From a checkpoint of a small mixture-of-experts model trained on Wikipedia.
Size: width 192, vocabulary 16384, 51.2M parameters.
Experts: 64 experts in each of 11 layers, 2 picks a token, a softmax router.
Training: 474M tokens, 7239 steps.
Below are experts of layer 10 (counted from 0) of a mixture-of-experts language model. Rows are named router (the router's row for the expert) and show model dimensions 0-191. Each number is 500 + 50 x the weight over its row's rms, rounded and kept within 0 to 999. Numbers have three digits each.
After each expert's rows: a language model's description of what the expert responds to. This comes from a sample of Wikipedia text that the model never trained on.

# expert 36
router:503498589465457461524555514538450558532503500556486481576580516510549553424521500525502389570519550526489461486448565492506468461523512486518475439533492562563441503500554502546489428580493480439560498554533446473546495480509540493574446476439468515458579504441570497433521526557398489518443492440579483559487428533446516583495503538544606516550466538474532440437562424519416380482482477476559501499539503539559628543641489441433498531486479602517557637547472582575488428653519447477455502481440539521517475537459546589473558468512477568510458460505444517537593528465431511484
It responds to: Line breaks before headings

# expert 13
router:513419445487507487571570520501429545538433468430470506532481538450592558516534482461420560530525551389535482548456516485504571531477535541494507558546511537453454543491488406516528481482506491433419486516590462497545494521504437564396408573542464470530559461474550530482443442478549411579489541556470549460576492408518399479496492551548500484498565540503469557539601396390537389466522535588488544452484503505533425646464510436439564483410527560465482533461459458477484536476585393422505479485490518498501455462563456564534536595452483438548502501591515517517493549489585492546
It responds to: Verb stems after modals

# expert 31
router:498505556434438478491509590473542479456483501428497523503506639470435627530521548457546587471470536434629546436495503519469465522504536418497480503462520554474532484541565420432498488514475491431574608481513463507502453527585466467581571470553609540491517509492544452469453465523582499520429456485501514515531505568514491552537568497538562457549414483505478495417483528616458614420491568524400557534557498563468427379456459524483640502436499565485534506446476400545508478476600551540552565540521486459504464535539495513406549479563509425512519458491454500506482448459519512441
It responds to: Digits in large numbers

# expert 42
router:400529480522556507488453570524533530541457508431485484432534532546570419556512553447526478514448436459571560607550510504415604492431506529463503444496520440494472460492492463503555522442515573464519493581436467480511460515458465506503602587574587509518510447522528488483392396517508435421490512532558457608411455553492402471458521457584464510486446507568528446535447499507460438501381475538506517562496608416505493566456526439458529518524471497519587463451555497570508497554509514417544530507494409433493415523435414517484493460366474490550546528421424503478497460511405502431
It responds to: Abstract noun suffixes

# expert 6
router:488525558513511468519559537495549451540484553548540563475498472541509495547477480477571485469454474459411571535452494482407566487563563531528504536541506454542520396484464518434465485551463509495455490447438562532466498436637557648479573437463442476552658575468533548397489497494466544506434513480435478531484496510512532556485487457498601501449463451398533568453511514452502533483499495485532621462526417528396463462534424507460436538538497443598517460527593407535450472491502534428479455488437496540591470586526573477528416553510485495382530480463608526494493431535523460520
It responds to: Table pipes, name fragments

# expert 26
router:612567474537505591530501539493524513463485489436482486422578487482410452564457453524548442557482501484478621490477449504507508516555610494545485591374469441538498461486555474399387504573537467511476558478476423429487540511526500549474591400401472558582458473463484354476565497481459547522498543446485497455462506455439384480502535519539528515551477583454525469482585490444460477576511506477433562452554523509499442515525459541585491554521491454615474494481472555524586486480461464446427396470509500481560418482537491449550571439598534476545489451532477550479446486450496529467
It responds to: Foreign name syllables

# expert 48
router:464447556530477556431532562400570365487526573472547535486445535536390440560575482536569520522506526510523558458483434560486374532537476489467548521495459526439522555403508487476565474527425475448489432467574500539529552538401504420496466445399513434505536584510533508487527609519492486438524496548495427423519522571582519505577475503585442482436476480563403408511478471547527576477454490480510555517499470498404451479436526509452485554511499514501514574600527475455377468463478544487495565436569474508527552487442568481396451500442459519586551507505493520515521550557604525462
It responds to: Article a, table separators

# expert 54
router:530413448440416458571527480460502479548496457500498446555553482469516509453449577567428468524611554459506486425505442483522553495507529517496412454397473496565560497477514504572468543487534489450510465579509621589586446513436353464522430547482447517462591519416467511446522571557527588454514533497509534555477545585539448576520467474581509448453496489468459502440524576580511476442465559465450526452499551512487439576537461401563630551471482547539504577509423472472471442456521481562464457490437486570371503458511486467468541517449495492507455427498487591507499556513501437588
It responds to: Numbers in tables, infoboxes

# expert 9
router:518494403531437444573412499486430468453525583505517491515497518454445467460528525455463488516489400522490525526434506562502427569454607466488440461591502517510542485491501566531533489539604491466606518501489538519540502523539501541599421483446448547497484447438417580471491563518429495472533555482529561558478462524460444491576499542471518506540528468373462530602444443476495539553449431413441440485524503522543479524586576444473456521509613538534586515455504512490493464547505563585445457482448555507549515411598586502403545512510424450435528546526543393540457493581573413441
It responds to: Table line breaks

# expert 8
router:575635477377596527375497456492590461524562521564540511492457575614512539469444429512516521480520528570481546482518541472521418511558625512517530416510457559487462538468473457465447531502459520500519524527496539448460493400519592498593485470483558539511498536555510449507439465496509576422528462510408550434410473499499346586503510475475487472457540464451511472455484430501549536504466447461465466499506530458422514394398506528518499546559433450423484584477470508489500452513478555518430520529470509512469491545512389462599452466548519596516437497462473529552459418571519494438
It responds to: Mixed word fragments

# expert 62
router:531533489523536545379450469494568518455542536564547505506423546402581489472556490500524510441419400391431488489429502447487404520464501459528555434429508428590426635484535481466520491550557572482576534477539519438434526532423530517561568474537487595518498518572489490577533522517516412525483458603440436460508542504551571558519415552511574478509484524438541524447522472599468561423485495502551513560466545441518487449552457559491398510528458520435473540449510520513531528450513559586535514538402560490564559499493492500512527476465517469382430475431466464491550446432527418455
It responds to: Acronyms and compass words

# expert 28
router:482537458597533506448470441418459424464476402482533433536444440656488513406501421466488538553444464431505550452559474483497421467557552477548483477461454600422453480610397490409468431487425441487484564483523507548499425479464555475482464532471434540487437517547490507516465552545441456470492439495494488561533515423494499545458541490490521553506529441521569445500501475534487498468500611584534525482504591560495483384509561522459377497535500485507461528451507656535521503520541501444544550461497582547558476507465531505500550560570417460376463504521539488399499487517558478559
It responds to: Sentence-ending periods

# expert 47
router:458513496374513475374477453509429516614530487465442552409428447581552470433490485558538543492410513538418511451534486522586500548545524473464477546594512565480579606520482600485471507538564436473480513470522496550455523533467578484447481452435511542489413562539543484442498488578544560461561447439435539593477446411475522469586480488466544525549512543532531578516537458543494486404464476510434522536470474408524536410510458545480438468459465477423476532514563441553516438525568424506468524443572410479521581521523450498523398501551456485471508528452569502536465420484603455455
It responds to: Section markers and field labels

# expert 63
router:501471552508509447473487487442388438518589560574463468529518407475543462554540523485559547411461575427396492445553433539501494456430571487501492541499552586502554537511595513564491520464501412383492512597521490466472433453560578461437457539434416547479469591510530510463526479532430464483461403496394594469528435491534535532523595465448506536499516514504433549495540448526573531514510520502450532525418408443500546489466477447571546520510504502499479470479541497532505538575465525527439510588483457447612600426411570510504492440531513493503514572525496540460425526484586630472
It responds to: For, headings, award titles

# expert 30
router:531544575496549511458464548455541509451513503472549514485502582469387486500483472471512515546511474427481475445544505559446459490472375362450543351468540489557514537496446509492513480444472553435521534535386517585567510513505540517469496537530538450574509560527531516489517515536561427440483535532513579489497531606331475511477554556550393416499515540565466578459530471573423505412503474547520492557431511525574418558503411452516567440431481492483548473548556471450523541537462473539463460464444488534456507457558439565503428476577530558547541542455535473430623522519475485425
It responds to: Ordinals and determiners

# expert 58
router:504432491438524543492520504412480498450503457519541472470476547481414467530524512612459470494598481527530390529533581482474549548479506470467500525490444429346552573536504483430548483463478458475497489485427564545438511525514482422458428541519494537518576466544567374486442444541557581545501486444425517451461546548494544507569584541509474539548496452453507495477385512541571585425537532554474548490528594491411497526475468425396471479523501479539461482557460559493496411464552537511540522595575476488518485447570584532388462433487533468527493405566487490608553600550511469469
It responds to: Auxiliaries and census fields

# expert 21
router:437454505482603557482445460526486504492458419491487508531496399437502524465419534422508395449518405503643441528510482506477470423474428426591529487511435399484466490542530498517396477469433527541573534425542365549391501477531485508485552488469420441514513429566427377499458462479529602435512470508533558519427417503522569486512545518505472516542529535548527483485525527492488525481475440408504521468497490572511431511541489508508520507483457627455386442503455535526504479539513607529570548516548493498560535511384412501526549506565478474425492522505565512449505424511469559536
It responds to: First names and months

# expert 49
router:521526524543546487483560561588512511501539490443460471499374507538612499499432480420501539529448578452546466507547502461470533491625427533611568551492505593469480527499502517526487564437430450590510511545488533497467528429490412443567470478521469474373493456517487522521549584470403520536512539456555479495518543436430587519375541472481522514378527493384498559469548555547469581580556456473544508484569577549488487482490469585491536536528539445484460551539530457483462567493485414500484532460605466525471499545537420494605474529473476453439409512466473579555461559497531537578
It responds to: Hyphens and name prefixes

# expert 3
router:425515541558519457458535441487482439533450479439403605586585547532480486396497589543439577491471562490463492453419478462535462571453502517609487550566542602436523562491487523484546532482496463518478459474533569530590462512468497419534403426459537512433494528468511569523586528503499521567380521474506510507449502580529536529500472516507542486510435425364513543473430517564503547599508447436492481534423537419443465430399530559575559360465472434451504474443532543515536491441557492514496592482492509517516419553503511536527533402470489539521414456526500463502524561505542522474
It responds to: Opening parenthesis pieces

# expert 56
router:439526582566533509487546518465513584487549525576593430496561546448358390516527551534513419513548467478588447512567555521483412465454444487405509424469501445567406460533486487468532457463438556467527466582448526527561493559459301456555530539487480476513526496550575470549465514425524412403514570566534539595523436556427569507463488474533424508517585540498531524451557514482482612472522475518514463476570451523533472544500457522499519455549490589538551461423507519496505535537499486554485442448479521493372509483485455522468507442466484468476528524451453435415516474474458544479
It responds to: Determiners and noun modifiers

# expert 5
router:491561455488520526433520415462527525472524504576452546424397440516518494552485507544481555510541584542435469481442483539466473503407469417487534534460557515534476494575530535466416464582531507488515460546540400570421480525515457461542417546495539476478513543429478565392566583571478457468499552548448480436582518434450542533559513484466467599468480546481573447456583530504528496492551387508518555490450415489558476445522466496581553533488437407486548522478483538467453460471493488429470552499548520551534444421479625444591542500607413515455447547536583605532521456402496489438
It responds to: Mid-word name fragments

# expert 51
router:554493502482464505450486469387531532418508531549499652634469491509492453416420548531499514537434379542558469455523476508480410549494544514507496495427536493417534557461520560441521522502546458483560415461457525488528510443464463532553474563486569576611474553501444518495567488511451496487448526444482606549462473457575545568533464550547465545540451441530527484481480392468477470435541461561497461594510426494611533471435555594490465528544479475523565543411542512438463578456453528524473509406437428594485537404452510479568505472509439588516439482482461572533532528528486531467
It responds to: Sports league terms

# expert 27
router:400497520461462396450434528379466536439447502542593487565561495560491512539518582429597443495481393477441497516483500578458479516637538484455551514482472415504538466553561598581495479571543469470553526501532493514447510526459462563476447502511493565627456435470479552470476424464529436454531429465579458516426516568582495534579518589369550537497533447518513461503438513524499459428453598543519507491516519401613519482560551513489472539442452500483528537500490457552534457516450568565470503491476491562493564517442439530431455513455449439560450573468555536460489563487508513467
It responds to: Table column headers

# expert 59
router:359466488465480444543473493530508464519549508478590480500462549546515550527492485572549456545538477502424528485517561547614566587474521508520451546536566549439523525534421633543465428512502574397455536551581475585550533569487470453500450496514498441518453506503461557481521438502498494575514534595473416396454483611457460526496566471403540463470471431535538503484455538525499517516444469527499558488542453588465586517523549453509470452481471519598500472547493436469517579545455444557482486488427577449518522485493596523450367445482582453487444585567529540519477467464427374501
It responds to: Table row starts

# expert 46
router:481521490437434485495539427609571537474463411602469478426484546565535545437423465560477475510461446619401430482536447454513491572514508459582479418547465450461464421546612574540469497564423468517447481531531444520441439489502499372523506548489468447492549520510612531519510463512507438561538483444563548441476512520523592561554446519565548525485569520495419411578576522512498470557572505477458398496484421472473576486505470486540360497512583531515420546583498469503476591570521460424461452505501487486423474548458532529512464517489462530454531488558461542541507485517467487561
It responds to: Line-initial list markers

# expert 15
router:400523502541467548261526523474449512507499545500526617450536435592524501475539438496493476427478488540473560461506407470503521520505485493420542526535550499481545557452520537534537529522500464532531481473493495508458498525534659452531478452493550496480521544442586552498515543495517522427477533522432543456535510447511489520495519516507512528528487545508558546509448458556538498536620471489388468456456462506518656289450486498505345460529499505441481473581538474432523484458515476462484551505506497588522496517510427472488465422504418578459479457491528510499563446431510502499
It responds to: Table cell separators

# expert 10
router:469442519538615498472464518492464497570460583519415488573499484461564506461545483525444482578476529535527494470514558502527595488440476414482460545534528602491427584412460446502523454477541506491488470469419504562602460541522418469501588489549560369434447536464567529466570464451566464454570499468453506461523516488478488534520538493428526498397437428475569448584536526546461434455445520474455504539566490435472486465457562430426433562592540569464534466411486461464518515523440439370569487611531456434464524508449507500491496478418595551519514515497462502497496596431444448448
It responds to: Word-initial prefix fragments

# expert 43
router:463492612502542481551546535451491515549442478393512418581514489396409525464481530546481462483475517492426457461435534414490544497513437474551500555494509448517474394493538423624444482471420467564535420563608441551467480520507514561433445463501489446459480490519446461494465406498486433509545549558468477493526546505480542574424536535457512398557568511535526409570584540370410556576522461535471527533489448568535534551501534535488511564448514524519488540433506572526436550579528501468567577471542457424520546587594496462500529553440488493484572474559437421487438537458491517533
It responds to: Prepositions after nouns

# expert 60
router:542498518453525496422492560531514540462486456487515536466499489516532499453504496439494510454463444513546565461418442442553561489446466633542527588504386459483472497479498554429560484492515531516457435472457529464421474461542508532509530397571522497532522448442520447443454478576555535529529462461472549462468559426535535601477648509475521579509515413471577500436498528556583385409585409525491454567566558509524443442544483530527499509451510443493386487505655510506557578524440526508531379466559437470547577490463509516522552483463463506474493468488415540535632477556517488513
It responds to: Surname and placename pieces

# expert 52
router:531469469581466560601545522547526508505473585569587441500523537381569449514480443528337555494570501505516521559542514489540396571434544496552524579499501492520401442463546512594567477545552541476410543463488566450596506490415426502482452561499394394423536411526408561543555477536496523491555524496497481568534507431395548491549437486473548508497487547471518484484574522440497489493491454498574404528486528504521468555533516438466486471498542532472579392432447518437498517442464536426446461506457527509451513447509500574582446447475495553498470543539520394456463530515527526504
It responds to: Word-initial consonant clusters

# expert 34
router:432406483529452541681491465570532472494527522472561492554516394444558429518556517593490465479544597458497518566492534510430464486411473473494518452488532543539478541496435395481538567450456569521448493496505556546504556412533595483395494491536486553512488477517476415411516443410531535593532527494546501461457445453490475418484545459497479451464460500464479495453466530453539483441479510506527495535573463429481426447388484538479408577591480467580554482570517504426413444482549485534496517574535529525503421473459544527450528555586493414525563521418442530502558608482524494455
It responds to: Table cell pipes

# expert 55
router:479532491456494508494497462533434544487468471560508533494511488604556537559550402513460538551383458575516567487527545477524495501473510536462591551507564417473544478478375513377570472378527533422547532526423469471462492529504505429523470349455425461462520612476545515539529564411424517461570419522475495399473532471577531512457402524477495501525472456519518476490539545613551523499498579530501588470453376469454594340497490551566458485489549494507578542516483452460462536486485503440544545510526508481478578581500500505477571461519499511483557542529555482453478536503501535450
It responds to: Coordinating conjunctions

# expert 20
router:480475572511546532519503485452520567531423481438567543499453540486466488489515507486501501491516559435488499479500444509487534507492550522455505427560492452504525517571530419497519363486499433470447428487505460462567444549489493517540417540519480566577447426482587497577425478338590428481510557519523568467476476463545484450459494579498513492492500624625484525530519511418525458515506492533605441455452519547575396696505452448428604493458520567481533510437510486551471515576578464487578429544448601437495496505530445457538509555403487489529537478555491515451474513505540551527
It responds to: Verb participles, past forms

# expert 14
router:549501442494593558554454483535449498471437443495549485446508496511347571552547527385562492538467486561577459587509512420459566512517454513465504465491492535449594493548523494525551514551446544561440506587496475491615524513491530584523438518451465537521503428525403427467496479536462486625524451573520539591562467508452471516498582467493456503494596578552487515450560508542521475544509557599629502519520504503538568537518537486442512482522504505551439449454454501552475474557531436478554478620517561368557475543513501556446497577529513485512545524552586480514547460399398529481
It responds to: Clause boundaries, conjunctions

# expert 17
router:580451500427474554482489473541474492438531503449448558454522500540520556503513438434586542538474523585466576432496525455523480487482417485477522565520448612538461516501573571452531444541431604463569469388513483516501479469426513491577459555542552511369570387572465497537584489461440540540530435410429504545498597529574374543512510425450445543461536535552503538454453475540581515506410459486489545489473421578502542495564422581593508488484464488441483544481432495438595510456408512489518532503546511483504595474508525447494479472491617557446502515473508528488534516507594520494
It responds to: Sentence openers, foreign syllables

# expert 4
router:448546547490463484429542491491436480482469424475478531465544497543379457487481484552558529572491520530441553499534451557495489529483611501442495524520561551521539471603592485448496500466470510531458549430536561483517525474648603431590453592523492543474430520480496415523512589496492496529528500509458546420472551524625561454525519521539503494536523616558449489492578536388520553483555531437520507511442507428496532426584450442373447423511482571544451555517500521524560443524595456540524447539550539477522589589527512541409500531477501457513467508538417504502444602502570566484
It responds to: Colons ending field labels

# expert 45
router:570473515414605542549549533469459465516486480565598507472545476502493562486427404514460409508561581442596528447435455497506525579469449367446499457454503510517584492498422427518461477472537453470462437586484483482502517590475386481468401557476511554503586492499475498499553458469429529516470456476545481487523541470561520476492583534417476404424488578514447602519470544433475480552435503548481439438458465552479407584473443428562586459498508504485503473530536501498477497469551475440443364544554473433503572549465532521528495472581540563511530479546566488420493581419524511499
It responds to: Copular verbs and adverbs

# expert 39
router:536501584466473539478476482515537580514477542592575578566595510510400594540514458565527569606535484496495558473500422514450481514516521443492541471478510487612478471395501456427475565482396551484500600503536543504553455510525523533511509474544484478561412526471494610423549566512418537518424438498533510615486513527468506445472401538474522458523473419462447528437542468472513497453501491466513461475546476459464495434418518569490571584440448471500410388482458430455498560494535499537491523515450495604534493441502414448582566491570468586488425461522517497538378569536477522561
It responds to: Standalone numbers

# expert 53
router:485527490510524535452447462519546426530521489470452559534490616459560517413528471501579589498511477420565456569450550538511499510604453405413503477503547451506544608398497541619401562490574429509511459416537529461480574497535506487467517453453527534476405644433471494450570476568540520488539523485513555567440496538386387547525465545509534459514547436495459572422393497495445480560536444518502575475467500490541547418522446575462506484429440433467468471485519546478497497531514577462427523530489460486492563531451509398554555454544563573500507524450570476521472503516473502561
It responds to: Geographic name openers

# expert 33
router:505510485550464531440439498456425513500521460471545610594474477556571548502604510595479471603532533561506439467512557547501386506507501520486476591447469545553490557505486525469526512480523470506573543609410496446463483342655554457509494436615511537411508571554498527565420566538480386523492469424480522432484478497497503545505480530516605540561451484493507478471466479526484529511561567456447484537455477496477488394554459453512470510553542504539516477487504436454500557479480511515457525394527514524493618481464508527524507468468498505343375536461507470493504534539559438474
It responds to: Decimals and slashes

# expert 41
router:540517500594507577557495490471514486499532477459421493499559527531557525561503491431499534492545520495548550599511498563554587417442447499459516422528504541500498488368421510508465598520482426501458473500579434486464619467540398527462564475521526433507618422456478550599552415494521528472537511497495513550547502483556433387450517503538459573552498469411492516597370546407558585501476549488549479455474530442519516463603499580550550409378484443446463472531426480495469528513484504441526476467562513521567417471463445454555540523461477444483518449543539433536469481523550521494
It responds to: Romance and Slavic surnames

# expert 32
router:496514472522515452492500520449465512507487448462458557573519493450533554472464566402523474536431468523450488475527497433520514456548490574500550530490430443465395479417533522607401457502424511586489463419564396510490426546484501523505467567535471464460548504475479536485564484455540554469491482489497629488534600384525536499462495427542437446489434499429468441551566496566537558507391423431530465496439579514502592501564403520498557489471587455484399505507506538455447456409496490511561552419440471534556405531503461447558485625532508511521495403504572529570560449564470535530
It responds to: Name-initial capitals

# expert 23
router:538492489505402401390450501568465469521528601413590523561447366551503394536491570488506464543436543554499511432489554436522570489435593482515541569520508592497600548499544507434471516456412421488511546461498471536483541498450524510508516452443553559465522572442501498534509492531524469588500454471560449499583487510503474498501464555530501500505406447452427486492475450618530452442525568428409563536433500575464545405450503546546596497468431483412501540593484538429531490483507487481488539445485510477538563452588414536474544458387451452518487512459571448498458477489495498464
It responds to: LaTeX, symbols, table cells

# expert 2
router:632498444482370544420539519490528539475593559417570501446514529555492501433480543518485556471562577443508475512471506445548507492474502473524469544525557484565530503561544484465473491562557548529614518421505509402455559386532547531430508485545467496615387475517558527464545507504500520481448430497502429406525540525491551417474472515524518460497448505511451519587495492647532522459565580484473531478432494433600586411468506498555463466477409553515479443510486494369552450490480566488535548468594409555603497469499496576526462463497445503459492435433507495514511446482533479467
It responds to: East Asian name syllables

# expert 40
router:471525542449478480552434430499455442474519561460432434510494474551389425479415519402518509426479453487455501483491565574541505543497430534451479463397484420540606465537495530515454528427553452591580534581444539552419536482555469489419544452468476519490519492551507483526467481474517496524558486539489449441488516508515526520539557515458535411563548496524558536430428494505476522550573550488472521518371550506478422542522567511537574486469394584463423498555504606530451519646505489518560500493534520459497493620439552430513505499488607454591586494507544477484619417496450517506
It responds to: Proper-name endings

# expert 18
router:471533533543504524491496495595454435489389537507456442353456507403514511597535468478443430539445514517445542502517455548525517528588526514607475541510511468472464509461651498499497548464566534516475488461519477475417469539459417469496559569444577462476484460392482523519461526482465487518419616442527536521586524469462456410508401565530571571553532509492473475519445511466561456505514530494504530526481514477450533523530488520504472420524460482453482446445470468491401451397451474511434569421489470506376477490519573526380452432550485568522548518467393516473452422548570494580
It responds to: Word-initial consonant pieces

# expert 1
router:555501504564528457441510481555520508497531576485556487514419507440396487499420489526438512455574495467445457479488552507454426461490459497471540511534492514462506504527419486489506487511499507446428480532531462487500559482638304449508574461542487492451499500535538424516454469424449509519500557564432529535568471590502542451452554373471420484431511540488361510514529523605571478479513474494425398503469412597484584628578467512504454513467534502501437534542479505456489516486509453501487529452529458462490455444516466499504425465558559521535541526425503487511453642504521376585
It responds to: Definite and indefinite articles

# expert 61
router:504543409465399482462504415509506509435537514439510554482568555600574604495600540503508524531534477555549537492451498590581430542466467483607568499502404468559553537486520433469528462534426468484391555470538594494563512489531513452461510461481421556490599567477409514540484473488594578504511444407516481464531536379533483404524467570529538429509483447477539516443573417442510507427582543572555446443478450545539538492523528473533484536542573529481447518495517528451519472447607577512492488485408588534491512543520553507584444445510532525436529521538529459444471494555479562478
It responds to: Pronouns in song titles

# expert 22
router:461524461489538468443510482511453457464529445537488536551399492602504483513525472552516483493529544571555476547528574478502494492454451453534517412536510481451541558552615518448502538481512457499460497492445422413447516525569563470546499411478495425454446591548511559457573636505597486508517482448469423529607451521559539559486467553508528452577425417566450444451494533564602574527547489441537549478461432478451560324515590468515500481537530488525440531484509475497601430556556526559522476442557581495496467580475478501430491459540468478426490477485612442404459484503524521510
It responds to: Commas in lists

# expert 38
router:491502472530417483532563485505516523464436502565527523460544509428480561522487582397552555466446508510507547482499438464471474486513479553463537566495489481458361509538484510526536531556503420552576514495552492533596447448521501522470471567481573534621528553445458536474474560505514409462447419462509517524443457541584518537528464471399534513438482650489493545394504517526512501603541637418466562423496522470559519481445521572485483517469527429433456384477482453535501511515491454581568446420503483510403430378461443441569502441550474525503472432416508542478530535463465578489
It responds to: Years and scores

# expert 24
router:433528537521485536508447521581560511409547552511490500462540521411424482453440548434509545459462411425490459521565482431544479506551496501445489494462457482435540500567463431448462526454540493575511513529479558490455463593532477499565506430434468622561457552479503462522399432457529452496553503577529457457496514652497585490491551490504483468544474487437499496500529468488452555489518525541588501513617553463483456523487531560386561433552433511511432469446459522499528519629525541596601513554426512486506515570528504449505487433526636450435397472497503513508505456463360548531
It responds to: Nationalities and US states

# expert 44
router:568555492456479402535524489498527500493491485479530457426416493495529518510562399490491491454463547465460504540489455521390432523447473560536487491528587510529536458432535398489553468505521588520498532428431568492507468487552490436450586465522601385526516538490507488482525520561533451539448600473492519568391378533417452574502508509466523474521514473459524433543555538455437433478515483506538482458420527525416455555457553381482619518493549500504575426434566494502515550390410556391487516554449456551535492431527516592429553592467482438546516505546420539486467431517478471486
It responds to: Inner pieces of common nouns

# expert 12
router:484545476464544414497542480416512539508465472497530538472575497520546504453555435370487540448478515550543485593561511441482506546529469527488487544469548496509507440528503463563506566422553644499420460520434501414440465484410560514445489537564522473527387573492507495505474541523451470438528515590562411626449419468490513486427502481550391471573474556532476460580478430446468473539453542584518476461544572487549534559552571388478610522497558442505568441565511528556483482504488505540548543522552438468477393517508494479448455641530513517552513559474555500495485542494401477518
It responds to: Person and group nouns

# expert 37
router:474528501555545497544562498539507557546486436439579476434518526483459461548532460488574519484495488517490529496476515524448615499581502492467513443406487443489550465537571528554562596516501536535445593580451477444480543512436494538453573581506518617560453403529416418473402457476513501521521524466539503565477520521454495488502553489532526506526520543574508449499441520432509464479459491550520478494472573442562483619577539416457639544509470486513603414415501552613460487498567504541528536580504397461468420552529406432436455577431435530564563516481484552563530479500414489500
It responds to: Plural and noun endings

# expert 57
router:466448538527520441589515418438551468521568479410554445529498461441399542450512550439511474518573497433475559556537449516505494415496475524506463467533497396506534489536503544539529541452560487557542548692552539472492448537475432629468505566473475550567481529464412500462503580524571525503524503464536417520524589554590528531575545420438487527537419462570504493540394545460519522546502641391490452513466559473489501596536572531498494482552479498521553539463500458566548512559444571520504496591456461513418491530510521498507521458460489451563601490483463527437562551495521513450
It responds to: Infobox field values

# expert 16
router:551456479530463531512569552451441517438369502515538498539511511497327452569513443468558518399447503507514423533434517587496513481506426460447516465517398406542504542471449560519506489570443431516505376414468467589605497468491557573496443456509513490589504537472448512600494527485476572490507465517497518567548539455605471499461499493508400487609504498559448518499536515476477492529494425561510539560536516471455518534451484524456480528514526420567486408465501459502547567582499504580555497457562477520488517521445552473513581559590584546542503510572601511538435571449587510518
It responds to: Sports-career commas, prepositions

# expert 0
router:539521497457505493525467438485495592533558411611548480436584431546400491508527508497444476453484413570553513593461589499495436598461463577450500459444516514427514510545540536546573534525455553566536626531574508465473582470492456481441526537512480628541457416499491476541437499474460475459587381494505477472467466444541605488583464438406468502550591475539564505499460463470511549543536522594555498448451539494534429464532543496492564492522488504539532446514500560481384468494590546592476497538548461444490431522489508562470541554483521472494565478490572422426530440537472569464
It responds to: Subject work nouns

# expert 25
router:442519475562515519486489438478474428512535564586408414496479465550548528587515446484457516376522457469527474567488459393503517397568580593507579549508481499513436434442427473563535590591513493606492471484516472514444528542420447573452536433538498483511460436340512448564530451518542507480468499542385525472470424472492519488487471550484480541536539549528445495553455594457463444490423504451500527555571580450566446499434546520530577433512509490490414427565497544522527568503503548524408477519581507467543526481473460514535508492491492493431541552478458492510481407570551436598
It responds to: Name-internal syllables

# expert 50
router:537569538495502509450411535462593477491526468444416495454405470443525483509504526569562515438434495487465472454454492472578546552442510514490437562494521526532474502592529543540456439503516507505458522416421519461530525616544475510477630603571448440463465542569478504464478589519432483553529452423475384451480511491503424500498525516564542493444604484504506479519510492422500482572536452479528557640539543604469585471437389521566531579404559481492561480451421433484600514436452435463489495484482445573589513480591530504541463453545454550525555466460470520535480509522437514466
It responds to: Name consonant pieces